Below are experts of layer 5 (counted from 0) of a mixture-of-experts language model. Rows are named router (the router's row for the expert), gate (a neuron's input weights, with its number), up (a neuron's input weights, with its number) and show model dimensions 0-127. Each number is 128 + 32 x the weight over its row's rms, rounded and kept within 0 to 255. Numbers have three digits each.
Before each expert's rows: a language model's description of what the expert responds to; "mostly gets" lists some tokens that are sent to it at least half of the time. This comes from a sample of Wikipedia text that the model never trained on.

# expert 26
What it handles: Middle pieces of personal first names and surnames, often non-English, such as Georg(es), J-im-my, Gonz-al-es, An-dr-e, in lists and rosters.
mostly gets: "including ", "Jos", "during ", "under ", "org"
router:043143139136132190192130122179115139133119173130154112151159124115120173072134115138133113108094178128161176084139153145136113177137126076129090104145186135063168138127115110090127113112156097162128130117189149094110140101108101124017117102110065154102139192088176085153107118129145098146099094045122136174138124123131098087144128109130180069100136164098155136103105092173125115105131
gate0:087125114114165157134107088090152124150121101111123091122190172154129180162150135076118141164078123128169123047139092083133167160061106067105099135151161153103203158130113147159190138150150111122151165088132156135148124110128084106076080142152074154098103103131118094171199175121147106126129146111127162148123173095159135084131109041081130089098124108133168139150102080086096134162104
up0:133084150042114155129114175105201084111119137144179115133123125136153201081105139104140160118100143120101174116152104140144164150097152152147067166130115140133174125132116188136126207149047089186119175060178112124114086145160135108130097121179109105156112147087103171149101194129126121109079111116142075106079126150078127109175126134139091127102157087152111122095076158161102132120112

# expert 33
What it handles: Prepositions following a verb or noun and preceding a noun phrase, such as on, in, from, during, between, into.
mostly gets: "during ", "between ", "into ", "for ", "within ", "During "
router:091167115129125236113119089094128093120139115108136066167202103062118145078082136089134104085123164122096144085124209166141128170087062091168139157130155173130153156134112123125119085102140113153192100115110138123123160119126137156072111142131107180144151157105117079178094145145071115111144082093125124147093152096143077119173143090148102074118149114184098090144109151137122106114169
gate0:080155080093172115165187126089138163149119123128127063146168111109126125139094119083154128115125171167126111104089165160103137178112090081191084179157113168200145119190101153173115130112102114076157128120123144085132184149132110135096111138162166146142140154049074083162188111156090123128137102139133103138145195092115136087123142104081109087130149106205127112138164175150096083127149
up0:139175165154112179185170138142115143094109091107173143126128117076156141107126171159138081153126124139137158105100154150122111162097112102136116235141106096130228118106085127099145138147085111100180114136196143144087182118116185142188102158101106108119125167118106105205182120159191135178142177190162098129194170148119163118124140121129152100144137128128112155146148106130123108114088

# expert 51
What it handles: Word-internal stem pieces of ordinary verbs and nouns, such as com(pare), ex(clud)ing, is(su)ed, att(ending), av(ailable).
mostly gets: "enti", "Comm", "Russi", "consid", "iti", "assi"
router:095179156135158130098097093115133115143130143174169136182152056111179146102124066133141123165070127138151153108126159146087122161100100098122125104146134133078169156127112069124157139104137154123084113142154158110064143065090116139126069104098078174163180124118139169137081155183146162150141095084129183198128113073060124070130088125145129135152154109084130139116073159157088188145115
gate0:098116075127172136158181145088168151133140061150096067078153125146175155139155111117086179164043135113116125104149140155140103146098153148105168139166117166118124144172130141079127121126142136121122096123114126159139129189163106126112184133094103138162133083160155103160171133175077116091143097097083115168110154155146125069113119180093171124124173041123187149179052153133090108161150
up0:207128136127120102170144155103095109136096113108120165141151152105156137097130175091116105093103134096107153155098063184131147106155120197158131159168074113157169205086136120104149126118122047167145113112198211116105087109130119159162117185155117102093157090136119117192168157148140136132145099110156109115142171095053133120106145146140109145144139107154102124103075169194099172158121

# expert 29
What it handles: Subject pronouns and noun endings right before a finite verb such as was, has, were: he, who, they, This name.
mostly gets: "He ", "who ", "they ", "she ", "She ", "he "
router:113115137139179143129124096109118147066149203190112152142173110143128131095166091129148106134107136192122190185127163154150166171136067105116105199162133182141107131153081106102117135102100139139102090131087075094153070108105125084136092108074050158090133123120161115097158108149138136178173100108116163153135134075093077082104108145077171118143113059150168123092128122139167121099130
gate0:098087130096155135132164158045165142136095011103171130185154166129128202084201097131167114106128144155103115092172105129149112138093131159098133150153104142108128172111136188121117172099179114120157089100128087181120141161151099111137110136109139137094153126186132126157140173110139117115061084152116160167120146096138143054100158148117135139164126059114162102152083092161144143141113
up0:153123149090125109087142102065108115137168137132118135109079127062123080121128138082061167114123131148120121048101146124168102082143121167198092122075139170163139142099164055123154104105050147121098134109154114113122119086111117083178161176100152046179101146068141185119145118107121114145139198098122124127111148142088195113134125126138118077118160110147124165090105169122118153094091

# expert 18
What it handles: First three digits of years after in, a dash or parenthesis, such as 198|1, 201|5, 196|9, plus digits in score and date ranges.
mostly gets: "201", "197", "199", "202", "196", "198"
router:048185129100093154129132085083112104095064185132120147162157157100168122156160108125127114126120185160117140152165143222114148142137069081095117175096146162100121134132098102155137124098179108192124138112175149132142108104104071191047029149114096133122159110115160114123137117157108125124129128132139125172112145071133155128074159085129108080143147099127131095180121103149163154114120
gate0:105125082191147164125143185046111105126106074155161113119155206115150083166167146093166155120140142107125135123068156070120068111073049122091132152125125114131187108092151112132144067086173129158140116111166114088113165136137187106137161141125160137117143120165166115159096147138153160160101154126154151150070150100160079078118153151100083107155123096133119108121131080162167142200118
up0:151086133081136103128126160099189099111107062130118153114169142113057107080080143132081123177145162131100133069099123113151100169131120129134102145142160173154188144083115177097154124112140134123165156099136140102105110104139091168064147120162085068178090100074154127147095181098122146112083130120108123107105150141076148093089133189157132076122154118124088176082077145119112167218116

# expert 30
What it handles: Word pieces inside place names, institutions and months, plus table bars and heading equals signs, such as Helsinki, Soviet, Supreme, August.
mostly gets: "Eur", "city ", "Ge"
router:045187141175177159154112076146170151128152195153087099170176123135173176111123077123159093168106125173128112073120227165144127178146101091097060113072173128129130144156102135098148108146153111173146100148171126106098114064124137150085123118128073164117169178144176137186128106154094143131130134156138142160133107082049146137163151137146107123131111122125118129140102119147138098123112
gate0:083092136110173109123122129072195103189104099150166055171153167117158113135149103087140159185104160140102080043133166102128082121100085162101085186111177113167093118148167119115076137124156131135150140190182077138153127086119122165064128149164089161105145108160117086207152140132101140133193157125070130150113152136148106134154111107103147132112157126145111156107102087145143114098114
up0:138128114123140171132118154091095137099135150125109145074137141086084154105120133141103126057196103142150116171156018125125181155156166123178156116091071117141166166084147091134206157093096072152179132062122135180084078141133135116172154114112159066105151109063152147090166142124161117158067109181167123119133157137109138094105175159140132139136134105121147154100092130145112127152107

# expert 5
What it handles: Hyphens inside compounds (part-time, large-scale), ordinal suffixes and words (second, third, nd), and single letters in tables and lists.
mostly gets: "nd ", "• ", "First ", "A", "ird ", "Best "
router:087160130124117158177053164097154157080112197164112104134147082093106147033130103113115135106124212173135109094175160152140162181056119117160109113111151149101121142100145104078170142117123111183091129142116156148076087098106097193119117160129118168109194160128140140098124079158143184143098128084084126173115166112088133127102144152135163119117154149089158171121136152144131100081110
gate0:114123121137137144152132185089156139157161100129138069127164153104137100158175080124069099121092163157069076156146155101201114088125078117144144127117115114161142148143146166128164172099132123162151161155150130111071121167194103159127144127201188095138219135183129066129119166139103096133094102104137138189088186156151077140109169123117105111144168099127177174176106132137092143117124
up0:148102194106127142174178109092132084124118120079165143070103137098159162115083145132097114194110155083104095151143081150130094114181100163135116161067142116118123081048117180113141082126128081182127148089157156157111095119095119145091126164162174124143161125138120123139120189100100164109073110158132061119110158125133176076125143154161132058118116117125118152145046137100129139162059

# expert 13
What it handles: Articles and determiners like the, a, their, its after verbs such as won, received, played, and d in Spanish or Portuguese names (del, da).
mostly gets: "received ", "won ", "played ", "The ", "named ", "d"
router:091153116170156155164123112158171097102097152128129100138122158146165114053121126080139108215140192096159140135164169157147120176141119117178154156149147118157144111161143086100107148069157145147108042206166143132093140099089096137099109134143105135150130125151149153158065134124067146156088101152151133142098142162092059090137123082130119070140175123107186176128114137189173143107138
gate0:024108084133153173151199120104126133177103122137110095117166212095158110140111161072063135102171148110138082137180056146143107146102108145126121130084133111106164151105181100091135098090149139107141119159152089112098167081170127121130161146100079153114152072154204099115101149126117052132151100148142100137103190118124109085102111136157148091156109111136156178111123103127172128114137
up0:184151170084107109083102128064104144142110099170136208134101079091103215108152163142153166125099086163116131092098118091164145138128124106110117147183131152174147138144119134138110141154091075166165154076175121197118109123103091097148102139176147067136120148109122104152164112094146186131113137142162140148110137147134177100061195097133122108129189101154150068130063101109099124154150

# expert 19
What it handles: Leading year pieces in birth–death ranges, born-year brackets, career spans and table cells, such as (1933-199(2)), born 195(4), |197(3)|.
mostly gets: "201", "197", "199", "202", "196", "198"
router:058173181154127171146138083101105157095067164130112150132181152122185107124168121121123120121130208135079146105153152193129192131112038133124118182096184165107111158125139126133185116117152105191107138119152127125125101139127115156087038196095131150117163099088162118155119122160102160140156113140157152163125110085126086138113165082089101097096161097123162098151108108146156171118122
gate0:119137134114105141086123148085129177135088091185110085129133188098188106116119142114104122112147110154100163074089170152119138156066035115117130092101134082107117166143168121131168089152155125148152131137196113115082124150142112070155134165136141172169116089129145113153122123154107136189111158189109159144116168060135098142129183085121067126130169056151198118124133105152181074120151
up0:164122177131186126129090118077174157113159110154167131081135100118140135159030154085109103132127098108151132127155120127172185121138117136101083163106144121175181105099086171126177154130153113139163090126189167105054085150134126153106107141208104051154109094156099103147112176125175128107125137159101110149105153177100170114083145172156125090108126047164147145117092104139115113156113

# expert 53
What it handles: Opening stems of Latinate words, especially comm, com, def, exp, cour, coun, and the it of Committee.
mostly gets: "comm", "Comm", "def", "exp", "cour", "Cour"
router:106137131082098127142061108098141126107130170172110104113107116167162111094091113119125112194126157162152150131092162158175109139120100123118102115068183166136138152133089087086112111109101132117075075146131104044123119075076116153115034141099100133137128154124102106122132121141112152102129115109110147168131191042071117077172156124120159066179213083131170110135137153142105101133136
gate0:091156092123129130172139118066146118155124054117112035107131147165207128139139069074111156048155162151154143080123094100129092118082095151127190138139131134140173129156141135137168124097093164076111073129104100113116123126175113167138101100111112141095142104132057115178160098095153149123129094112094127155106192107124153093160096096115118104162178078149181143152092144131085104172143
up0:137103142022131152117130142021138098122080113148132121109062124093177175091161131095127136174138123077105142073062085117158132170139102123139121144097137117106120161159121163073146139142138132123137101108112171137107104093118102152135131121074152060121147153125132084118132184125210156095097131140099125154142155149124165114085090131158129075173195119161102131094093150114120053138158

# expert 0
What it handles: Hyphens inside compounds and short word pieces mid-word, such as star-filled, pressure-cooking, tur|n|s, Ex|per|imental.
mostly gets: "sum", "O", "Rel", "-"
router:117142145152145165141119129124132181127114162188130109121177109114153127079140129116140147123116223120083139097158147137139192148073131120128142133159205170120120107148140071135165176091068082188124136186110157116141121099133145157128106189072147126102144156095144107104133132176169099120077106098106091160113101089081079093123104138162166153170152129103224134165084097122140081148167
gate0:111119069080138108153110134043146149150088092137121132114188135099184133098117102131089165116123172183140129117140109074151131139093126137088149157091163127151165136155132079124145120061098135103167104168112065125119124142162112158146104128135131128136115183129167145142139156145111164103113141112154119109101189093104058146146160144147145160181209124124198140214117045160080176112144
up0:166132166138107130173171056080168133114143095145124106104129141078108135089124092114150143124148109098136180125107094145115136151156150093141134121113105095127132136123127182111131133173084088146162175102210125121091087109153139074168133171126103099094134125144101121188156169083167129184061110151116128120147151141055175112078165130170125116086120077189048185090099170152158127113076

# expert 27
What it handles: Structural punctuation closing lines or headings, such as table pipes, |---|, ==, ===, closing parentheses, degree signs.
mostly gets: "|", ";", "|---|", ")", "°", "="
router:100133159130124171088101121157149152124069201164143161178145100117115163129118135143143093189114143130142141075104165134093142180143091166162096190086160144122138169107141092157119097110125071153147067146141095131123108147129102126112034160064107161114184147105122142182122119150102075134097067138134106210090119101106121118169142115153127092167104100099175138115094161157184116147074
gate0:127158084164148108125117158085161127148090111141130106133156145108163106218156108062149152149110076172157094060144175144136115179055130137096131175168114131173210140120162126135192077163129115122150150158148086186135119144123115162093095123120099075099166133157127091161142157130128080098090106165135127158121187123104125108104109182081119113208162092136150133155139093139175127150158
up0:118125161070147165153144101062174154146108106145186104113169089083106127060129176141117164098135154112100123085116094087119207113142180116142103107093122100153098098137121166110120122077091093134118104091201145067086132085071142118184158141097159076114162091100207143122173177084123126153060113121141102118133128084082137125106152160161133108121199140152125132099126127125103152144120

# expert 58
What it handles: Pieces right after a capital first letter, often in place names or accented foreign names, as in Cambridge, Cumbum, cabinet, Ciprić.
mostly gets: "á", "ü", "ó", "Ab", "oh", "Wal"
router:060128169153200176107127144152059098072106139128105132148217090059171122070086082124107121132072147110158114127132144147151200141109113095144094143103202110093080131140102093051150181076099118112089131098115127084087091092106090128110129116138118165150123116080162137131128065138116086153118137085107124184143139130137074123173172114137111123122144112132124106104130166125124150121099
gate0:114150051170136132165158186111191134151102053159207072145161078118199091151147114090090153083097167185173089099075157097174173122090115125139174122133141086137113125143130172096149111126139123077112155165152135112143141117144082111098134189158193076119144101123112116138112111110143106170080135134132137125101172122149093151130142150100120101164137051142149150160109103173135119139144
up0:185108202080117102105164088059121174103115058161127123086075147150123143044111101106151121140099154098114201115123113127128150099153152119143153119074076156157138160139156131118135115118078119140132167111137113097129123171122124141148123127077123105091114129101117138110112166104113125137133085166122096163202161086094156125114195146124133103103151092186139123082048087125088206162092

# expert 43
What it handles: Middle pieces of longer words before endings like ed, es, ing, such as transp(os)es, ar(riv)es, compar(is)ons, Ari(z)ona.
mostly gets: "tiv", "chang", "iev", "activ", "eas", "iz"
router:110174142094212134157072111091100117102112143186123115111181065134126150104173117076151118174128159157135147175071158144113107101096110079098139205112151163128146136107100106156137128093147164124176129173101150095122097123135116167114040125119054113125117177104176183172159129121160154127093139127162125192094105118061142056095114137181118130166146131119167101124105140117138121124157
gate0:152145112151200098142149184080159134162139066155155100127127114148157162128141125065097136110146122126133060071076129117131098148057138155095116113121128175152162213159149129159154153103136126149159098176079061083115133144153055156140120141126142117089144149130142093218112145176111113105157124115150139168112167081115138089075131207129118131132162185162180124137139106114111126147110
up0:175155167060182084150154145087123144079134163101158128138110131104123104071138151095114109135133140114050135130106124118072137091125165104097078173077136136074140103133166141113129138114124151173145102111176120138071116129097144121183104124092096081142138104106154132210128158134169097109198125140078106089168134109114155072085128151143194081128122111116106158081038180136129111156106

# expert 24
What it handles: Pronouns and subject nouns opening clauses right before was, is or had, such as He, who, they, This situation, the league.
mostly gets: "He ", "who ", "they ", "she ", "She ", "he "
router:119111127136166163141117078110136136082157177197109159156172099144132115104165067120155108142108124169141187191136158150151136198128071111142101199155130169153081147153117102110127143098098138109097094151116076107126083091069121067144108108104072153092164137101161116109122118173135144188166112124122185158124147073084059090104116146079186113134125076154170110080122138141132140146133
gate0:131147026117146107114169160097080119128050075097163105133124151102191172200149117084129167070100139113084139075138115131138090173115118130121121107170123140083140097163148110097149097091121185134072080115107106165151125141188139139072108134089132068132161080123086111145146168163182088119095142070148123125110156160130102124088124116116092112112105091128121152123136168169106171080121
up0:139143124086087158116156147076189123115144113100173123110093128066112146079175110124099177141157127134164114071078110121146133112137099114123115159103094124180202142077168117156118091118149095121160124109180147122142136116099078129123162187121088126163050101114118165154180108090078132094116130189134110097149145193138201090120119055115129127112142149103075141109117070160136158129058

# expert 46
What it handles: Prepositions after nouns or verbs, before a noun phrase, such as copies of, difficulty in, attack on, during, between.
mostly gets: "during ", "into ", "between ", "During ", "for ", "within "
router:105139135139176239105120059101137106078124111129146065143204097063136138102082154097134082119102157104143128092097221159140158157099080093141130168139139138106178162124133124091117119090170098139134129135141177141108160153090104162091092130116092162168128178124102068160088169135074119114107067092113174143111145092147104147149113105145130068126129104165103086138110120117139143103116
gate0:115106102058172110122157111029169087169156140151126134135182155122092132102130155063117122128173147143135125101105148114136122188098125142190107181153087135127129135147122079084120118126168119081146129119172117072164161134139115160066121127118118164144168152083121121132101179083141159149119093085136133115118213020118093120175150122057130141121136066172106114140115110106150146133120
up0:130129172153109153096161102062152168031157109159200111150103147062101154057141135071155105117182130117140108114112121143100145153104199116137148147121144109171124168176138183147129108145070101123177122080173137152090138097133123149128136160100109134091086152143175109129129104127142096143107107161101082158145123148050110080074169129172086148142178169129182131094111119089131122150159

# expert 34
What it handles: Pieces in the middle of words, mostly after a first syllable, as in unveiling, Westmoreland, Euphrates, Inner, countries.
mostly gets: "vil", "iz", "city ", "stric", "iev", "activ"
router:098177107066213141191103106114067086108120175168096106110181108114181167117152167095137129168091123138105165149088132200177111124062098102159102110133132099140098080158083060123177132130099079162158145166135126088086104132146135107111068147084102163110149138123163139151161098166115109117066133163112110169093099097080110106110139130139149103179172121151167110138107120145159112126148
gate0:084114095114141112207144176082145127157092166147107075114151092102153125175150163048135147142089116120137117095106135155135122170114056134080144050141116117119108112181131065105154136111119107123117141115100125137083189131155167139106086159146134100098116112202130065235139113146151113105143132105074165144128151117101058148145183130100139140130206103127168129141107114133127130149149
up0:148112143069108091118121116073104114102101144128094165119136061086148072090109169079135106147121116121122147186113076131144075159124134142147099124088147145106152130096135161145161208106148108175122151101119109187076154081111146104104084137163113089114139124121152122117201182113150186110109122134062154113158171105089118120111169169111213100177137149214147095123083133080153130128142

# expert 45
What it handles: Numbered-list digits at line starts (1., 3.), sentence-initial In, During, For, and first pieces of names such as Jo, Li.
mostly gets: "During ", "In ", "Jos", "For ", "Jo", "On "
router:082149183118105168172134109127095134107114164147119084157150127118087192111151086103131081106067208116156140105188177194144169206127108155106077151134167130077173092121116055130103173080141086156082144112152124096105132109103126134071136113131086128105143150082128092122134106158161132121110049076152106182146148134122118112137165133154187115144140126117166130110084170138093117139157
gate0:102127144114140097158145189032172086144089144082157049134151124123157123160159098094075146143094109122125125064109132137146166203067095163118082151074087100140172178130179143095097137080100092095092137134101111124142141131152114133135109141172155134123145131112134122180145108076129132111111054082101166152135197123131094095174116157143157129139136085181185139129165120155142150123093
up0:127132154113147111171134100119118132084155089172116100105126126159106167097161173081169119125114121138151067109123062068092146084127119097148095133120101167151176133087197123095146091172122123130168151053144177162096134106122081132111156134154080101112107158111176139169133169152164165152071138124082076129164173144078170082063085148133124049144107101122103175085128087153119165140128

# expert 31
What it handles: Degree, minute and second marks in coordinates, ordinal pieces like 3(r)d, and inner pieces of names or words such as Maxim(il)ian, civ(il)ians.
mostly gets: "′", "″", "°", "gener", "|---|", "tiv"
router:134141165119165162191108110107056148122086177185148146104132080088202115076118073124096111099079146152121136128095199155105176114040107107111095130095150111134101150159124115119167136102161091141140090168121132080112150104133105138096108136118136102137157166087170114133112122144109148125092142092135137187094102092051111101133125111117104152158200083085175129072136103112173186145143
gate0:129096140142162146119128170053125160195136090161161096112119131099141145099168106063112162096073113173140123093114151143129175115065065152150166095092084102165155182152165112115151143088132087116151137174113099114130116117190097207124098156107123100123174073178135081182100180211131083129153145113163140166115158151098113111124165153119141118142136080113185117129133095097149151109117
up0:072109152090160121123162113092168165134121149122188126104121130077076132156064136101107121140138151162161134127141077139138091116107115156068107184098124148181106118087143199143136100101057132182196129069161128157067096119160146110144134157083136115055090150148106108116145134150150094155139145166151079134166174097113150092111118194145109056140138156124114144103107068098100097177115

# expert 10
What it handles: Word pieces inside personal names and words in lists and tables, such as Heising, Weilheim, Caitlin, Beerbaum, sixth.
mostly gets: "chn", "ampionship", "x", "onom", "mp", "eld"
router:077142126113136173151108106137108120116105132146146081153143076101204155145166089163153088166101176150153131112115152097107092170131124112143119134151167148099165121132139088098135098087111100169207046141114105099098098098107118112135136162108069170136142185053188114143147113168075152163171154112102109177037147158098107155144133150125127111133118127140184133124064150102084124169081
gate0:103146088093144118150062150070184113162113085112148116185172174109158114135158149108131152174120160206106080090147090087115083194117093116110104137103125112152165145103139120105166099098126110095181121175140104107096124112159160145120097147154155147124115081182164065176161115176131114070170154131139132169106153120162097131114135184128142101092167113148182139137092068124056125150079
up0:175167174128110139155123078046135146115151099157141121097103131076129096099120165133118153143114073115125168105131101110124150115112177086113127167082119175139153098183108150137168170074089128240112113088129162196086090118145151179107120071082129104154143147114141164118177121096181144077096129152125123094058122115090155129083101095172138131105124126132132157100110120091068135111081

# expert 17
What it handles: First three digits of years such as 201, 199, 200, in dates, ranges, birth years, lists and tables.
mostly gets: "201", "199", "202", "197", "196", "198"
router:103187156159133164122177100092109128134101140182151155119130135141154109130089125115139106184130165111108164112123188224111159106127077094113129181115168162132153151161126081086167128071157111165072098181145126119129115147120101150068085147131105157104181130052103149120105080161104143169112150111135176158144139113106094102097165110139220095171132122140124093149107189179144162166137
gate0:112103112135156135091122205086138175126129078193135125162182122165151147134128114137105135120107141127131142115078143092148167119032073135102092179119092125165178138178160143166137139078196135130110142158186150158107114140104102130115126077098152162156128095138094109178125146171114103132104170159147172126130137106130110064138125143094106106142139040092136069106095112199120182165173
up0:140110212094183128120117202094096147098115116180106154141111152120148086096149087113134124136137159132131147071101109142156134048138170144119153188025098090151155114120086148140102135130118091181075147114152201154080142132082132179152137146117133079101095091110155123153119179156126109145140143153139161157160118111095100088075143103134155111118102065148114127099060164143118156163095

# expert 44
What it handles: Prepositions after verbs or nouns, such as in, of, to, on, during, between, into, often before dates or places.
mostly gets: "during ", "between ", "within ", "During ", "On ", "In "
router:077141106130192211136133088118144140101130114126113110162195060075183155072131117102126118098129156131112155083167203176109097142094066072153107165172133136134163194155107114141150131092110140167190104129163129126153170108093132151129074162111127193135124129107126115165105141152098083144095062106140119132124145079115098110180138108115126048111126097190109111111101131131120113144143
gate0:142138053145165118130162165106094120157101083098121126168170086070142099078132100125128180161064142186149076099145179136121120195113118080146105244134130149122161123151130103105133151113166122084145091098140143103092142090120211138098104160143152140145156150103062067150106152148143117144113095094100127123138179121132092117164171114122119085167065145114141130105121179164150158124118
up0:132174136158153154149199088105154134113115109145154167121148126059115163138172173112107103157102076206126104059149166154117166167160114139100175168128145135111169125115070124130110086161091141155176133108203162169105156099094139153187114116155092142124144157128126103166183133125218113131125147167144131078132120142193075137134123092128141079218147120091132162106094136132131127130140

# expert 3
What it handles: Articles and determiners before noun phrases (a, the, an, his), plus mid-word pieces of place names like Minnesota, Massachusetts.
mostly gets: "Ang", "amil", "olog", "Best ", "par", "Yor"
router:085170145129171126099156088136197141104105134135096086110120113128147135132101077123171154139111164121138102142136144161156151137129122081111084141124163110140090171173076068122128151076140106137182049097136139146041110113108059166083111107064075138118176172097121118149138087174113133141072154082153134145079187111149104123124143128094189064130131129158128093158102113191143127090112
gate0:106110130112172111160190132085151148174060111138163091172140155141165178152154054102147164181129161147085097146173106143208115129134103069118168133138137140143128156174108156099137093108173139122145090114151096174123129222163110161069138098132136136114173114122123100181151121118149074120191141090123109153147196142124100103135130158137167072167147128129125134167124124190107102104076
up0:158070121119172150172126154069116115098142163113166147151170126085063137131119131146176168089120123097117129128132138102148100149114116126150160115095113106131110104111129158136179064128138087182128148063166205192051074089120095149178103126114149103111079112115138110108155179078147134072112033160116111126145146163092153100131142149146123126138180092130151134123052110152134179162153

# expert 63
What it handles: Endings within foreign place and personal names, such as Yugosl(av), Afghan(ist)an, accented letters like ó, í, ý.
mostly gets: "Russi", "Indi", "Japan", "ó", "í", "ism"
router:090172136126163161168099084117129093125139177221132124135112049082113198124103131108141135136140130168163128097133133175137168139152121093134140121125133114057163131096148096085149117136122105188152100109119172089118156124119069123096073104114089144133154140114151098143106095230114092172126133129182135211062099108072115127132139112128112115165104107145193154125121091153175136137162
gate0:124141103136177108152142170071145089145094136108146100145130119079092093148103113091109147146151179177092126124056118097129153212093150108139129155179141094168187116174134081122174188129137084127132150170120124083094069136152129146125138114128093072134142103162103074090102147186135140154109149104166138177099134134099090062110143156168119120148129080146177147147140109167160114149228
up0:105097194091109069121125124071161117123115143107163109064162191105118169150150165096129126128136140099102135135126161107113109113125131149130125134142153176111095100143173174126107141129146094152183097088171181149098119119122138144058086162121110095143138126128152118094184235068108147081093153126081099111144156119082103153109176140128161172175147084147107123076042078088106131152121

# expert 7
What it handles: Day numbers after month names and leading year pieces after in or an opening bracket, such as February 13, in 190(8), 18(33).
mostly gets: "197", "196", "199", "198", "201", "188"
router:052159184122136183149109082084137105086056166140146131159151113084139139121158060123135141096108175134097164134089179135096191133112079098109109128129173145093105121130129121171146118084152104157135102095195117117103095115049072176091101136099094130126203122113131088121102117155159112104135102090121119157109162074129163166088167064119110081188179102137134109121130109145118131106109
gate0:101135083157174121082161197082152149145109173093110076144141210093144101112146102073118159084096141154136114103151156118114115114094070152099142118098095125124123122126150130132163062082160114172172131126148142176134116143101086167175072122164122115073174115159077163169136104126113104122131161094098112151159170167087100076116151163130122183171204114122116132182151072182146133106139
up0:150098158165195099101172111053159166070099160153168096110123128102086117096070149125082110138084126097152155110086077131109162137117110103104085122104164133130137155125098151076159097113083107134194109118202153101110076127126139157104114137068095058175124149092134134174148140111110118107100159131037101164126131157119156098083099125121104117155168088132085168140153138081109127185104

# expert 39
What it handles: Possessive 's and his, their, its, plus prepositions like of, for and at, often in biography or heading contexts.
mostly gets: "their ", "his ", "His ", "During ", "these ", "into "
router:088142126167113222163150101110107084131128127155111131127155101103150148113130122068114104139160172152169147101170144193145101222124101129191126118072149173107101131101190099125130158086126091135116082138147184174094152140067140145149092118097114145146164154140157097135139073133080102126120155126108132145122120097098080123125113081124143082108158042163125129147064187115116173111075
gate0:094087039138152149186088127123171117171092119113154129125140118084175159119118074054074106087114102177202163140129122122140140192088091111160184106091148102138169117117186142169123098090148143122108114132121149099105155104088089092110138197076163158144098154158147134169112123140138073132122164140110153125144157121125095141115096115165182101101152114176138150132180118127105194078088
up0:177131112131123092150135153067146099109098133143089103163148116089143170150072071044113115121120147156126136090132107140190166114163188172130108085130122116176189114151167107136121137137102117205118103089128124169108133103090147123113122125110132086183110113082140142184182113109135124115111157197101187127129066114123118113054137087146159102137173097179164139119133138156132186084057

# expert 59
What it handles: Middle syllables of names and words (St-adi-um, ti, enti, ati) and verb endings ed, ing before objects.
mostly gets: "took ", "assi", "enti", "udi", "oci", "ced "
router:126140163172105140131146089116071126137111145234122100161160085070122145131162095061139109113118123144126146154153149180113121156058122125182103157131148155104155133121164126136135141052154138118119085118131139140095189080118077128136095140119055195165164161121111064124175171184125135115103077104136146187066107103089124123145113140124121146100143159147124120074112160154073165146088
gate0:135084050145111107134133122094139109176112126148104075114174136123148149126145059111096124097145135138103095146137177111124101109073128156137164125186156172150215118149189098121172104074144113097185104139189087111128148163125140172121147160117173164169158131153144077200174144145107086124145114137146131199159176097110087090058115160101090163114120109161099116111105097108088097146111
up0:125073141093145151189166097135096157117119116090109133095168080077111167082125127114119158110095141103138119188130104168145154134093168128138126115124069161163161101143179129137167091119109074189128110059187131117068148157147108152078147131094096119173095084097120090126164213122187133131119110126093183129137140116118126081147095154173125109110183135172093146143077061111137158182112

# expert 23
What it handles: Articles and possessive determiners before a noun phrase, mostly the, a, The, also his, their, its, each.
mostly gets: "the ", "The ", "each ", "their ", "this ", "no "
router:064160124131153133133125109148163158087097123137089111189136142093188110080106100112149082147149135139148155163111162172186127155079106108122140158080157111101147098126094079097142153093151115138097079160161138161070162124065104158053107131074141147098183188120201141122098090155142161143064096119147103134047160141102070111134085106147116134147127111158171156111099139154113133158085
gate0:108110112100130116110163100111159168166093040141112097199157115101170161149117090040115181150083177114168082134159092123179136147104104114153136153117094104119188085107151112135188124093131129086192125178150131157102143171135124116051114134119123147078180097120158121144110136173143152106125116111118066090115122151120071153141146142077150083107147103141158139156135057150106171121166
up0:176129123123131136063139140051056148135115161171158115069139084071115092079076153087106136066140120100189158102112090115159141076156114137142071143111109075127087180075113111145139124111070104164125103045170127143106144146090140136148112147163103115126085109077132184119143199079127092100106127127098174136150163107142163053144111144161133154123142152133154119099125102108130122149111

# expert 1
What it handles: First fragment of a word right after a space, often capital or vowel-initial, such as Ar(ound), e(thnic), me(etings), Sou, grou.
mostly gets: "grou", "sou", "Sou", "Ar", "wor", "Ear"
router:080196139155182129169154104086122143085156130161124116157133121059123162116115111139129036113107162142092112131108215205150157129093106132141071101083156137150135192147153057088170160068166113115132098128151143105053094128114093124124125140157099135123210129067095104135139105170120095148161121123159133142121137116129131105146115136146188125160135071128148130159119152137141095078099
gate0:168124086090151107145163133097115178182084092156120111161133165105190165158099089069069103099081146107107135102134146113107162151086109152130133114128124118119148129159135134081117111078146124117154084165153075151133103142124100111092153152154060094102151093114067061202165117176156096138108094074122111128149154100116100075063079166094173136131162079122150106160150093192129115117169
up0:188109197146156151148155149051107151063129131081131162146114095109131187133159152129163110125075097143153136078123105140153118127110137123147057140068194087169151152121148109059126140161138130171126157127182188135094130107100152102162122148162121147158124076159136166157109153044134159116097154144120085125114146101066142091102100098150087123123147105120079161122039108115146165131142